config = dict(
    hidden_size=160,
    d_expert=32,
    num_attention_heads=8,
    vocab_size=10310,
    norm_place='pre',
    positions='rope',
    qk_norm=False,
    attn_scale=0.177,
    init='normal',
    weight_decay=0.037,
    warmup_steps=200,
)
Below are experts of layer 4 (counted from 0) of a mixture-of-experts language model. Rows are named router (the router's row for the expert), down (a neuron's output weights, with its number) and show model dimensions 0-159. Each number is 128 + 32 x the weight over its row's rms, rounded and kept within 0 to 255. Numbers have three digits each.
After each expert's rows: a language model's description of what the expert responds to. This comes from a sample of Wikipedia text that the model never trained on.

# expert 18
router:149133183161173167093161121192141149142143167147141108139158132152147134142151190074079193119095118086092178170124056096149133101129109125114141110039128155109168111122116111115105114114103150106210156131149120134180138128153127143092095133130154196122118182138146097144114146133129130117178101136155091123116186143135111097172132162131078116139102136074099161100167146193095081086128170090090134108175101060182088118131129044103144143103126136143141087142093121124065148194153156
down1:081157151137074144129152127065148132074117168053172106134110098095141116094106131194140113142117107121144074107162149144126099100108129089169043152135157165142126117094110141132107129102199124105143125124141049119097145132098124073073180147129092137147120111158094097047121178121103095166155133087102134139149172162103172109153088167129092189137121104137108081168127109135138117174099125098148156115151095140118150134116160160117166156126211181184121120189153155125090202140079159
down2:118154125076148117091129097128102149135129113068055082112123166195120134130096095188129098130120106158171199139113094115174129110144115103144176125163122163098156079132122072119068046184149091138163109127070133147118161067123131106139186090112188164104102112141081129081147114083184143121099113112172136157126131168145109148137114132141111104074118175026114082102098122123123129131137120117121148133132107130067115181130134054119154109113087114174158104196119126135107087166120164
down3:151081119149131139107189153137089075115104144075128109063095176168217139153140153139137092114091108105123123111065079101120113164130122169115157128130131093101089167119083096183156128081163125115125101132155168200154112081119168130144105127170103089161127113065112104173124132142093149113148124171163171115093093077134135129163147178100089110088158193091117111142156145131101097165088130080037123091159203140136129128122111109090138188115145165159143139166180118097103087092153132
down4:152129114123132095189079156130065160139157127101126126151120097139136110188081140106103074157133095128077152111176101092107088181123134162133127115163137093097146132110125130171148110148164150152144142147111161095125199142098125183110139119115134136054132104135130105154067141118130126198069151127149193090136124170099152082076137145183128131170129073143035108133121131106101151136094109109154120174061185181154158178162084137134138091130206189119113120122129154123060100117072114
down5:101084063118116125112117106170132121059095081059060149145107127211108138084125131139101131159137160123104183091111065092150180113137114114112102105138097115120135128203132121095112154137147106175118067180119091133169090155161100175091117170170126082111165083182080161154111179114147132147151111171087124063180157106129157177127122100146127138078075137118153136129095121098201135156120148106151141149097143166117090169162126132147119160139076085101139140199134090141170119114135099
down6:164102168096175183115108108127156122124125164168120166110043134144147090105139071177131072155118107116087135162074144113147159107124097091138195107120112134156154117110080138136118137124136067109090183148138118157165122141190095105111113151112135148216205091099170120087148154155083138138169181139121136063151154122106117073134200140128056163094172158116126155127137133130133099147158134169081148147164101094126084098115154086076130140132121141143117166089104144214080115157140102
down7:117113107122140142123117142082134145150169130115133092085104132112108164112115140079104103178073144137100102118132111058133136075129121160205065118128123211121123110127156129113103180153104104157124167083179090146103151204065143125131155116113114117110144120147132150163128059163098206076111175137104125145125169122090103105122145172157112168185096102086119190142135091123171129213096141164131078152159203126088142178178140161127184147130089161060144127123121126106107120113098114
down8:130136133113137136120184134089154107156108119112147105169176092043119112061040164141132090186169097125049121097194110096106162109140106095169134173131137100106099133135070125122135075068143108116126140101103128090163119110098126128167102140164136155118140085136128067097154070111165163145110173178162122139150118121118077118129107119049077119069108168143163157160127183172165109147077128070077195170096117101126107120102128142115065138115141144109115105165168102120106106136126135
down9:184095191154158116124129119154138159089077120174185129124110113154127116156121132133127132176096181127106071109158094082075121002141125125133139114133159105159145108143158113122147201076131096140161095143158171091186163111111104130078130122118120138127145083173122144058149177087115151127152088108104145120140124118126107134215143099207098148125131128188127080142134142155193099123123073164052196082112099118099119125139124113135140163080139121143152172137121105127146116094097097
Line breaks and table pipes. Newlines, table pipes, semicolons and heading markers in tables, lists, infoboxes and section breaks.

# expert 0
router:133168100138087119132096096153158124094139142132135135118156152135149112184105154143173109115146105175188147133115123144161160130110108194150119149130128115105148074139152111129087129192146090144183133198118141133173132059104088162070162134101153132072095101118145130136116081122131187102063103103087114190166162128158153132136094141155180096060154124151175072132074161172117103179184132134170082124141181155143129142158117093139082138201162116131108135152142111127184117188140215
down0:195103161116149095125136110197134116179117145163123043143108172125170106156078082131185114209121140134099107167110171121143124131123093100156167110143140102125137099170074185117136079150076178112102148141118135197106120147104140129091120117163165154095145141152114128187096167161120050110119082151134170117126124132129099049135149093167152152146111165143128139128151101045171163088100128153134107162122133139134114110129208120069090135138121192166185131144126082140134120077154114
down1:119114124115096127156111170115146113130125106133084123138079155137086123176112135073106157156105177169143110154110138095174142114127152173198145188153142139125086117075134106114077099143151138119139138156114154139103128094089170119093101137130134089132096094155128100130124148100143158105162149079098061097124112143076104170182123110224112130134144142137080196146130083117122128118210151172107159139115170103147039138136094107129196071126104138126056159130188039088145144176160103
down2:171118073170129096127122140114192128082079105101178179109107129101139132112092158154102100223121085137116158094174085141115111157089127139141181116155084135070119173160149177103131122097090093088148207079151140122134081152155118105100090113215158081159091114130136108123133138118181136104131171103088108102066109109159074128177119186119137146099120170134128138113134141117105121114141128089070161158171126116111079083086191121098178181111133146168159147104103142163112125119079147
down3:081114085124137142137129118128148139138134118076112150109151127154163113065185134138115131135133130135080108127161137132119114129200144137197080121075107118182149106107174160171142155119182114069170086157151118144136085122183119147141165093111083133174113142175175088090147081077104144092152157123123159110113105085103125127162143148098166156122110134104164079214088108158193124154122138084104143142119099141151143227078166153107057122169145103169156167065140156136187176161146143
down4:111101128164064100114111089099108107096143114091148090109089075185142159147141117100139108093154112146062140080056135125118128074139174160128177117166127139124143127154113124113151168141138105094138160108192093119139159133118118156136116116142104127119128147167129088144191130112179146142116114110176077161138161130183136138101126145147128080169149195109083186128158108071138063021145121166131110115172087157052128103101148062087090140143092142121164119121194139128091156189112176
down5:121095110171091130090133118135163136120124151132135168130133107133078132114112133132121124127078202175134180061152154088174101109137067192126132156140184090131126132135128130218107141179116104134151065092108130147169174118126098129132163145082145142053201068110072088131097065101157116120113170118138105179163135120160139217125169184126135128114116118143073151139092144128097144149127073117109143182127124153069119143131154141113077107090161118195147099118157115106154128168171178
down6:150072106139147163174103125107118138178131109117211143161087171161103147110149158115105147127137141104101180133103115128138181121148099080079114114091107151134102139128111092107113124156147149148184155121107129064157104086080092118178100185131106150158171147103089135126172194153121132138170101144159129157120150143123159110139147145099119122163128140113078160145128119119035080200131158156146146157098119113061105103102113113143085108071107083096063052170061192169173098160143094
down7:147166098161095155126122106037116191134112153101047163069100156109123119172103133093140123142157124162143148177061141118137121157151119108207071169122100102090063128083128131098112132139134100117097141116134135152131121194120126097100146177144229118164147097049176126070115118170102102170138154132166076149173094145117124118115097144141109143151100105128137094153134089099142083126063135144120118147173107137115134087187100182112141139170112164146103133158133115147156154181116069
down8:080143177091139206112140110112133148184140142130137131069101126172154132149168045136136162134178090088153161108083147169172142164111123118126100091119074101129124078171074183151138102176115121157152092109084121145117140116102143150139126162119119152114125119176174155147054092090130145113168167141151084137161184119100121132100219101091151173121131109118131080122089104101167129096140159077117117121139073119123150129161072062212119126118154061107130174184149108117123087135143142
Conjunctions and clause starters. Coordinating words joining phrases, mostly and, or, but, to, plus clause openers like When, According, while.

# expert 3
router:059147125114115093127121161075122161115176109145140090128140133144120174134126111133115105219117171155183140158119147150080174106121128162104137085152146121133087120105102095132086146128182181116229129147132124165118103080135119153146166088062103083119153159133120125127137183121114116061186111136092113132109123165153096090148065117143165121112126192053133133115105191133156135178128071137142070151155187117125115161144130094131141174117052133105056164179131119152130177155134130
down0:170135152156106141140126134187096105161107138109141097129067117095100122135140112151112159115092105122129100102173086115163135141133066189102123145196168118116147126098085174099167111045109126137075159117104146149120155182145113090120105106189119185146204099105119183148117167186105084105039144087084128069173065119131169138134155098139087109115160080137146108106150106122112131169111106105155135149082165056137143146150098155135176118120102159146133136096163161130128049153080104
down1:126126176146122085099131134182185086123199113139132112137138135097124095110128158068120131131151132164099153139120149166126095120131141150153124139129131103145176087056086162144159139096065119092127144141140155130110127097163118102190131177077214117166140055116120136095183024102108097139140152173167116123112114138088148106163149142186160176091152175052113101157130122129098166094070159102122095185117087132112114117134144108058203146089139155115122131130099157110144119062144128
down2:123117135061123151118179139065158133140134164110137068161071170122166184167152074128096129179089152149089149093162142118122099141090107140188134159142127165124144144120115083142124130176168127084051101155164118076177107140062151059107122152100094133165152173116149119105041093135129136133073166113090125112124130166126133104103148152172079119144066161146126168108110153148184134109179132152149082119131091227106089136166129106139122134171127147196100129121149164133159133101149137
down3:144127085129092112086162114164165153108120127158176095109132095104144088122127110208091152120090150188163081136125153133111135154156185099166158175114126080192181158139092145114144130130127132098139125089144093096139141060160114058124198134128116185104146104135146139115096166141081113094156126104205092086135105062147105103154109033101133127117118122067105142139119071141110127113067137196141070124158130156111105104128166106115197116160132141154173127061122119148102145109110085
down4:084175028190150114081147098109116121142134141131186139071135069123170097145141090114115085131121111175139104146042141135182086160109171146135167099145094109085153104153076131124193179134121130169098142161106091137104141172117102104142094163129098121121109089119112115161127179157102150106140129089103097158096115158106076076112189084144142152070098095117089167097111127136106136109137106166133134162142094098089141114099081164103135088181129167155065157154186121189103110170147143
down5:125134087122146099154127131090127139101131084079141124179111174155172158144079128141090108070124141147135125121053075085063131037110159107149102127114124151169158093153108089079099176126097185082128176092123093186084117162085144138130068087092134088115156135095105129146162146162118112108193097120161180129101110142174101051119121137107108161152131208165097168076134162165066092112122169147155136111131048148111143119158114126112107165130124125115129144153138143165107103134183123
down6:105118123148093140142101096158116156093116108096140119150088128164118052147162102142143145137128096109155094149134141212188110099122150147154187169061122133132119116053100130122052056075161143127140107071125084144082143125129122071124126153146087136162153162151109125117125109181025141047138113111131103055122131131164127127136104108135100150104082177179101178071115117177131126075112146155109150134091118125185126167145095148170155158161150193144122166107168125128114158131105120
down7:158123097134123113118185136110121110073193142115164131147109169098075139087177102151127104154102132113097189072153187146099132132137101097121140167143125090095166167152146055107103168200157217137120157166079136063164126154130054138141166114119162130100102107129107097143139080112118113146146132125161100119122136110101148105091126137152163138158100156149059139105155103133142095041132028085107098149108152114161192114114162138176161118155122090136068097125106122135128070123109151
down8:167104142178083104092159100160139081098124125136125080108119077092177092167096158132166101109143135119161112108091117184173115104094121072075123095131103142131136162138156092182159101072086152095057140120137059113117150093138098108087139123198115163103120116168177178122173136152103176121086098110089112108195182099114115091145087074151092110134094094136088131133164105124132161090154155151144110181142104092126097110129170112201166094161092059129154100142193142124124147089137104
Articles and prepositions. Determiners and prepositions opening noun phrases, mostly the, plus in, at, with, by, his, its, these.

# expert 10
router:112156157124164106146182141119119097129159086100133131105202127151132163142181118082113050174145136113142135089119151174140139137124157143105140135129094083135107128146118069128131133150134158109074119114191102151115134090108082166221140138169096081039109133138140144146163136082116067129174143159131147162059184190114142057102134135177118127149082126048155153091128181112158186161123146153151125122135134124119104168136101129168153052143122128167136165134078123185127142146161099
down0:096125163163119143134105158108091057143078146118117065136118147179127132193162095161154138104098180128143085164134122236133124137085165192061057105138135097110062151160068152147120127080121089129177151151068149148101142114069133092083086128076079148138143121097081157138167128138083131207141145085143139119126111138127133137161126153144060106123118104184119131116156129144102152176130127128129111127108073126078167130140135146126131143088098174144146116136136101163086095142078176
down1:092076161133123131150121127199141136092103122044128172095147176163152111169160090129141161144137121088163142137127092190145097164187156166109121118143070126060155167157140108181130144107124110189101116099137120152070139126154193166122100129165181121065117140147079169125106207107147113120125117120163146129153177093079120166129127183198134129115148096178204136116131083128131116139175062102172147144096139143142165107160069134146177110125151105145135147142170110149091092138165119
down2:101102114086134097071118125130186196092144181125110166139125113177128129130186150117130167133166096135223145115024058113122164155181118124202099090101156163098143158106117105130126144125096129153134157095124095088137132112114130151096176164162146110106102177154163126138145137086164120115145133128132122217147118155153182195176141130095160158109117208153117114169148128088160134114116222121136123106093096138118129131153159147085101140118167083121133099128114161134143074096151097
down3:105147096131094094123140133088109165171124115128174122111123149134147044098151082151129094107127112144150111137121162137130085084108088146154131100136199118154147129128167100176125132119166188080141080134076036147114108099101102159163111172106147152168156098097160092117128186073074155149118182160172114106159142133137096167143076186154135104131144138141104089143122096112085062145104131163111155150093129153100118125127106131127110221049087126140169185173180197127130101113156099
down4:130199132153201169137083130132176218123126145146146075106153088141165127096111107113129150141128108133116180101173180104130152108176147146163160147134165096018133116144138157116097122174115121156082074124151113111106134118132141115123084123180128146130137110167189061123062129136108164181125113070116173178165020137073077153107104111123145119124087113113171122114093139138119143139115148108134127128132148162200133149157129104079163133155111160131197116116127171105125179138118118
down5:135141140128086098099095140158122165101110164122159078125166156150183177154110106120144134179154141109087117136142134090137163084179116155095099163136096170095080169183130113147141121133125159173110093084089194062148076112095102119137095123068140173094085120102111083171138188139102128123079117118070117106125190110107074143102100134108096137082117150158097149088166167069177081181107133181162166120152126110156138130139075103172129145084150191131208119153127149111117155087170153
down6:108143150136168126165143110169174108075118131117117190161185132067092132089133106121037114097146140159117138157138110130101079171160124127097086132057165134116166160093142105116116118135142089140127185137096104059123095097139124158201116071128155101205150183082099160114128140115164096126107116093113126178120107117195135081144146127170113135122076147113109115085097124096127187115135168065102167145172111150106206091125125125099160145165128118074096142124110136130082053136119171
down7:071182136146102126092155130123116139160084166135128058105064020093115161131160201174160142143128128168130086146128083143157102132052118140122090133156140101158147103116170135145102085128116158164088122086171088150126162151106148190103143160103082122112115130144121083088155061144153144083123113133104131106154095164120099169115096173124094125160127091123151112078117084205120161146092158125123121125104123120155107107157110083182145147081131182120075118166138074104099161186077147
down8:133100187138215209187125152123122130148115115149164139111143104123115106121101153132101106142133111079127095136134155076092126131140146200123129107129187122117121141111182136172101115171119124189120125124144186152125102149167171076207117118151116176098162069118196126142070156175139126150187108099087130159109164134135176145169112146165054147119125096091113105124113148120179152144123145112141182093066162104133065181120106144115072081112070145138178122107109134155132152195136116
Prepositions. Prepositions after nouns, especially of, plus in, for, with, from, by, as in member of, Isle of, one of, served by.

# expert 15
router:130104150136093142123114145048108104123177158116120135156139083132157135167118144143139191133160142107132163131136148142128156165146119161147146099112101096119183168118124171080142157116129184148114135066142148138053124142153090133170132093101159120145147045100121220139166075136106089177122154154122107109143135104098139162127187102163130187093104163178115219136060117124109099188105152163141188150137075172100182161168175135139134087079146163109144137124142126159162087066134122
down1:109098119105150194129124157160072180086118145114217102123153130145183088152106094125131093108138137143135116117153094128110140111160205108099100135157193104087205064113096101109170106138099073069080131084142110107180120148171164089091114093151092149129128085108153108189132166169116129056138122148073072108150112125174119108160122146097081123126137100119108144115126120119118118070136070096161123120149219155116135116183122120160112129143158115156176126051134126150171123132114119
down2:146122121149160105114162154112089163144149124105108066141169136083128122073202089160164102128127196170064111142157167090160111142103082149059107116162104080133169072158108129097121175126096091183136153151147108110158136133139080123135088118162139166087147118150020103144096181107137114157110091157118157131095150161126228141102157165120189100096188121162145081078125196136116103159148131157129153152098121145133100160108144141142090135125161124098087181122120150149134144156083136
down3:072116107143130112113125061148126174135140136183135139147103127122151170162177108053124090123141138079159150140088120106132194124090123130095119163127122131055152168154096132109145110135058154127149100095162121112097131119128092072097119082090122152107098131155147101141106145138126076079144103122119156161188085122084183142136164038156070179180067155126132128162166140163115191144145127207108106102115143111128092115159108131124162168099208120157108081122197099115128126111078160
down4:169059161121131178115105126131147073143160125164112117134150117127122155158157125121096184131067151118128194172143117158176085113126165181160141042153143167105124135187133099147158120068115131133139197122156186118167183114129108092142145146134133134135093131067110173158194154142123152106103135146132104169142116080196135103148113103153146070106088131162138169101140133180191138120147157097132191116134191196158148153092167124091093161122100127103128088123074205104120131103146140
down5:192149156091146110130114080111100098098125088153122192147124151118165087124149170120101088103115126141132101151123182190103086139135151074106156120139125160175122117075107112106149091126140111106142127146139111053155126136121143084144135158151135092155062138111106117092130112066140188088098157201121097157176137116168145123090126167109148154093129138152160146128180149173091093106111128207146081156031146113190131090109151238140133138143115109097118144119110146158114136040154131
down6:164109153149175109090144150153166122120146144193063167169147134203094125161158160120152068112137141159119127158169154132143151125052130100137170090120093082093106089179129147185108193140117117164105059059113119095135118156150123146045121106165076147140099099166106143107092132126154072134105140102084153104141061113118087131150140098057111092149124099137120085106110147127190158130161139184082118093128120134134050115131098189119171110150164109128169108134163090107130150103113126
down7:104125116213188107074066107122143171124134092038104119096098185150132131100092112175155150106149116100078144114096103113125138138162129118111097112113102101129091136147111113198134072191152081054175123171154127189135067119177117139120109147161095152120070125170081113108184144138126096139186174193113110104117140129168096185105132166133155155134151184137082127086150106155153122081091139137134118102176154076138154128111119145114166101094186107140152152127157111134109123081166129
down8:166153092117146109160098140129130123131155103124106160132148120046121137142113155139074186140147107167156167096161128073048153158113100145149172154111191134157078103172125075143126158144100144138125154079120154170132127105091127181148184105082181127102096178151059145144126115077093087082133097128151086171167106122060122083151067098146153155171173144120138110182143117183146180129099136107143091095154139159103140090101090188144147155103126130063102118136127065108061121102136116
down9:121095085152169115116138161086125160120121089163180155104111109155123100130186138130100217115130157042133142095139088092138165125174169125108165156149130095159153136132122118088185123127121112117070097143125131155153165084142146127111127083146116028074110106137125115123127132123143165126142079106141111167117165107090087198125103114119132122214101184111107085159175139159106146137132131129145161150153186138157072104190151101176115149185025101124141140134143089124168131140175163
Common nouns and verbs. Content words after articles or subjects, especially film, album, series, group, service, use, and verb stems like arrest, station.

# expert 21
router:113125114138140080158106135119141088139108139144085175155122069112089109058116110063171176093151130139075058167135090125161120121166131096116171144164120120124106150148121184114204083157055150113160110118146141125118105179127174116167087138118134129163135155160157056119121167137141105083123166142179126155125077169170165117088084091120163129132132110104131102152170128100137154038181103109121096098144120085100149147069116139056084122187130098160096118097108130132132063093102084
down0:127099158155130097118138173106149167155120140094145120086095140157092195119114127140091121108131095103087112143150125133089135160189125124026161093070094046150132121153140180147133164077111147166107170090114162075120163192132182147126135139150133136090107136059097093129152156178130099169108139126145135142146105176146093135132112101156022135120092069173112146143133113105132077139167150117124154070080097104145089093106166159190147116119168099138093048121150086123145126120129155
down1:160099175104124127128083095109141103174209159140161184149131178139088105097111130072205148135117084170165149124161139134144157038100112129108154104109142087129133134173087150182129092113099106098154160133162123149109141156105113116074137099189116058173169115095138121149140142099141064128097115104153131119130116114139110080161099148100134101104099149157114130157087117105139151075087150133062104126114123186165127135176114125168064082105133192120155135110053132209183110127162115
down2:136147128111072103110149075151132097147135137115122165146198145077130147186126180109094133167084148083107157117140226126174076124064077172091136147121138135142111116098083137100119113088133091077129101142077127126102116095096158138068189129137091131123112114116112143171152088114164119167178125189161132088144103175090184130178160126069129186144201127116098095125197137107138108126094128142108174151098151155046141157123101139107151102109160147122170117107103184077103119115144132
down3:109132107082115177124104092154124085094127099108110110086204139096112119141107120137134132118149107099144091101135168070166130153127119074132077172120103123123100142153107101133131116139138181125094121114175139100147143164157128109143138181155138165122164224065158109096148184142180106154127193099132209140154073155145120099114151102107096132159089132087160124121072123135171158183129153179094108088139156087130133099106185165144115077103155118179182089197165172189110141073099155
down4:155148145102129124102149144110155153140191163144141130099147167097138091120083130060053137169040135121126120111175138166097142140151157190147167051153128089152113173147075163136098164079177118145160145076107131141124115132091090130096133126141144121137151070160146146111174144142074126168097106087137124158155183073127094164100208152131097101148125089103141128103163173140137145082107122144073139136145154133129080139131104158197130090136114203038132162143125123099191137127119100
down5:118121113120130072151153103168144114087143107109061106083141144179114143098141121160159097136195106067090109156141087154150104087107168123121118116196066148113160102158121144112137105127111132101088154100143169149031143141143083136061123106110116055113108155206152136148093079123168140157144118084136187165097089081073141115090095103072152096168106125136163126111153164149183121135094088085129141096136143169189126115082163102080134187173104144140134133091134124141087135077126112
down6:160153181115114101097106132176216182106124129138124115070079168087168107151151106184064138109123101062075161142092158144164181093117086108123124084075113180116131058104100168083092160112169211145153172113131136125094107083170133122061156160162092168106122118100099182136152109097187164100161090144163135092132109093120111087145132150122158141192141187117135110139150096090142124139125105139117093108144102133101135091129144151148119180146165097120105147151161142135162116134168078
down7:164078140129105145152071157213145127141119114136155139051191070153162083154094128186171104123149144085175132054179126131118089085160143117160141159123165131129138155119163104108134153135134118163162116118137090132165168113101107172097082092065108164126057106096140101193131109136150146149161105150121133112170193132119157133162079188124107162078105130079125150139082104131101141120121128141117157077062106118125110139133103172170127132178070111166073127105158155057146157091116134
down8:141130111096094211112193090172087151141093141141116088131082175147132085143132112165160099141150064111116143149097201141130152092085078088106149133153107171084136130160127117120104111060136054176113124141091153098115160087134099090078121104150186147155089140106103096183137091124106097115122075104116157102094073105120158102067154111119139173119169094112155067177129124113082117084104148139096100100087114119179112119094119098084153109117088115156120212112089130076106142082141115
Capitalized name beginnings. Capital letters or first pieces of names, often foreign or sports names, such as Z-em-un, Mal-mö, Man-orama, Jo.

# expert 28
router:079112169159104167128071133091108128134214117136075066131101151144109142139138112137131155107079123113135163144136103111210167092149116136175096164149094101133150103087080115151115132152122122112090109165145179141082106129065120148067124087143130089159160127087153179152146158137092094138121142125208125122157116125096116147158143143170109162112127181178081093140119083137109018197118125126157147125136141155111166154155134083127158059111166159130136169153198078124182150108110117
down0:053086127112160104125164106100187131144100183127167101121095133186118177137113134082131157161098112086150105159060122143145126150095040144093116137130120110126147094057124144105116072145092113086158189187165113120143150138147102106130155144159128137124134122103089125102138161116114093149149102128092143125041152148185133132185129140101105119115191107116145083101077160040118173166128146106129186091128149100149126168119165116153143209118151152203071155144080114108119126136158147
down1:103190181171135130133158099081131120088110146127069118173173085118147140144167169165140160117122101129186120132091112081146109147098119145081157069138154136154127081121083080114126097151059122112136188088136136174073095106131180122105170154096122103095137171147126130084169135088097140079072144149150180105182138101167056119170114103206164131073160196129150109129184157098118101137112142077117158141179160185132158154153175104100081113110142103138125108110115108113101133079123126
down2:126089087067075149153150087135145100133099091130123106164166147119151109205118153106119120144133141203084067135116093098117129129107118159187079137131148128084126124107184169108122090103144128156176093074112116087101135132140156046104155181115126183100106176135135174136101087150132111072133180135150124211104138087117129114118131122097095103136119109134089141078118131109143097164113158133172149171199117142132090166103124098098148187177141124167026133158170135133183116149108171
down3:136078131065149071093118156120160166117149121153072113158153148122138063099118125173078106100186128130139134082064146081097161129115126121124190140094166173103158112122160079161129138183139162151197131138137159114139129103108144186149173126175195164092158080099115102110102141092079102105114162101150138166159104113111103057104092072146144121121112139138159132174092120132142173178082120128103062159152127079119159172137147125126119084122096076050121156123174072125100108112112172
down4:101126102106159121139117137127172162165137095114132098162146099153111139130142129127131149139161195051159165093188110126126132133106148127136121092133103129112157175124146140168114114112112194090136155108080079055102099133160088110069150152135106154109123093111092102119140161110092157145087138099091156075125122181142133114065182173131118151125152022134142156120078125147151255139159108083154114150161140165082146143161165131127160126167192092099096066178092101126126168129117123
down5:160129085132135151139062119139137150146112127077100175157163122159140102122095132123138174110168206143118141093126095113053109082153130076170137126155148149140046186146105041107078126112054130120060156125112140084066132196119164152104154154130133104063129156160130104106136096158146103141110123155107118164054093134093104103181131167143091177138139091053108144092118177142140138148110122154104090158115162103117119159140104140094046147137092132097132136106120135118134081085099111
down6:172133117118165132168111168092137139158152121188120131111190109138166134093139143136165099162104111062115133121167173173126094146135112141111115127136079155144076171131137130142139152093113128177117120111152185117167114138139128099120086171110120175101109122178071161176149135131178161134094189150099128118150089179126163167125157172172141144089168098095136151040072164162110178196114103059101128165166151135132114110114120106094052126066085118060129089112091195087148140146098108
down7:068121153103147202063148091131182132099115141163129179135145139102161140150145073182157094153089168146129135110111147091120125146117152145124129127123143108151155158148217134133126157200148129098119114112117142149157111131135163179124106126164144144089169141146071134155135147179110084128118117183105119110104139141061131118157122130101108087108096132157156207139208126161090136095115064092101181131161135093053094130139038129128115149110181116121136159171108103058192113171083142
down8:072147161094109134115088058123087120139146132126146122152136166106176121099094167120160131183104135109114169113133148066150128104148113100159134138090062112144168152110157176067098154146121113129108121121138172111144083118078071140089075123089092113148143083170093122113145130113174167192145102143130063113159140167163067121122147114107064160176154182117081127136083117112140196135127140167159165091142119154148110162135242084171089100130069106123132084140114113070141137170132144
Function words and verbs. Clause words and verbs in narrative or review prose, such as that, it, but, which, not, stated, made, plus prefixes dis-, re-.

# expert 17
router:148161101141128122126172133063163078149071141124147133124125156138111096158129158147210092140085138189157083121118090084145144130125104132133118084139176164176150083158131057141129114169156081097119154120160076193137147109179095117156134131087108144071122075153119168144170090149203120064163186126126107156057070059122165174129055139139153110062156094085131148142125100127130127099117158114135104175120109158182109091077116119138124100075143140124099133121129112131151105161118149
down0:160141056168111112121109097075078078127098103102160150104157104192138147101165164113146145094133170142135146136049066140142217144164133108128129081089104150157140134118122137125135135125095071158072149134100091186141137103127113092120142187131138198118137117093107141141160122116156126109132175136128140145075094162139175155077101060198142177163117073166126114117114114150135140108078159144111117148045168160081127129096091106126132127084141132122079097121178084117047139155122103
down1:114125149125106113140094075123174138121153152132135077081124185110122097113191117099119134116102098085161185109164122167162081063116115098134129153135132083076147106100120179110116124101126100072154106149153124144073171041112131107130117106101064180079087115087095104135174112123177134115116114177122117056098138133076193184153102118137167128165105100116130126128122137134178165173116160125140129123064150135160191181109186150156157135181093134089137097096153190139123172188145146
down2:125136193160170158144202141087083145138148104129115143151172194130145123118109186097161120119127160145082117130147186135156076149141115101115108143108150098113152122152150086124145116121111095159098111221105103119138094155103082158138144124154150200127170141126120139135167101153102173155102183099120182140129170110135147104094146151118132138108179147103021095123125173085114137049208185134112144101070116161049090129085105105150139151095133140147162183107127108173145112095108104
down3:124163136128122135109158065107077141120137141149144146115154097129075144154177150100118142141111117111111069092096083182193161135080114102143121171209162073126143046089120154139143160127114102105130148127113109027164128170102113156124094108189056137111086158121106173127146065171104113127157130113131121164167075164131107160177092135089097108192084105167094088146141141121172107097196115120091103142089097126163064147134108159103162160099176122163133085120143132125109151116111109
down4:140174118171129181198219133115113118114109104157136126137075100144127093160165120189149137132122115104150129086173142071180165102155146111113110101108072145111094102159110108128140095141108132170116113121098095187134053160143114088138134060130146122086127127101156112164116142139154171130113127095083097154150098163157055171151119116131115142119122130164111102145130118156148079103230151098116154119157097162154102145118033157174057147098160167077197149112136124137093103151157160
down5:189141110142120123081131111133101125159067200143075169146128080160137076103090121084108115089110086090138139158120068121123082100113062133156163139114149086138118109143089102147129073129181186146156193142135090107139090121050146173114190118117082136118119144101138101146116074120156184105166146105131110119111112095154149116121080098082186131123151127120141130091136070088126057084070104079157132133107105085105109104147130177111133082157133073121099131087122200148166087106157115
down6:127159135154153137172140150156140083156149128102161167105114150134113149109128082131121110121178124088119066150180130133060125125147138113186147136090114103119123164115157113115130079161118065153103113156117166128154121205122122120133116160148116119124090171162173154151174152095102107211111110120184029028156195134131101087102173077112082165128109087117110142117124138081134093190184179143057081117116166101149166133107118124148167114124140115165092080129138155122111084111165105
down7:157136121158113141075102125137134073133112107106113092152079096138154134138190150104109095125134112121115132170031163133128162160105109114160007109126197102180176098096147113085125131116113137101155139124182087179147130143169079168175074107109063092162136097149127139115183146148134116115204152139110129125130109123075104104146109195183165130135109137102144120154171161126140142076141129197086098113122102132123161102123135123137040106139110132092117182124124114141056098155152127
down8:134121092195135125120171084153115091140153169056076141147113089107102044136151100112111142137133156086158121173079158179142096109141125161106139138062072179076165137098135093125139130139163105140119116118131072159101131171119125155124149149143116135117149128154202145062128126167129141118088154128152101160112146121084150093076175115192054173161097122138155101159090097159154191166151138085118124139181099092113129150190060136101120143089155124127114057147122088088094130177157128
Word-initial consonants, "to". The word "to" and single initial letters starting a split word or name, e.g. b-omber, b-ones, M-aterial, Milw-auk-ee.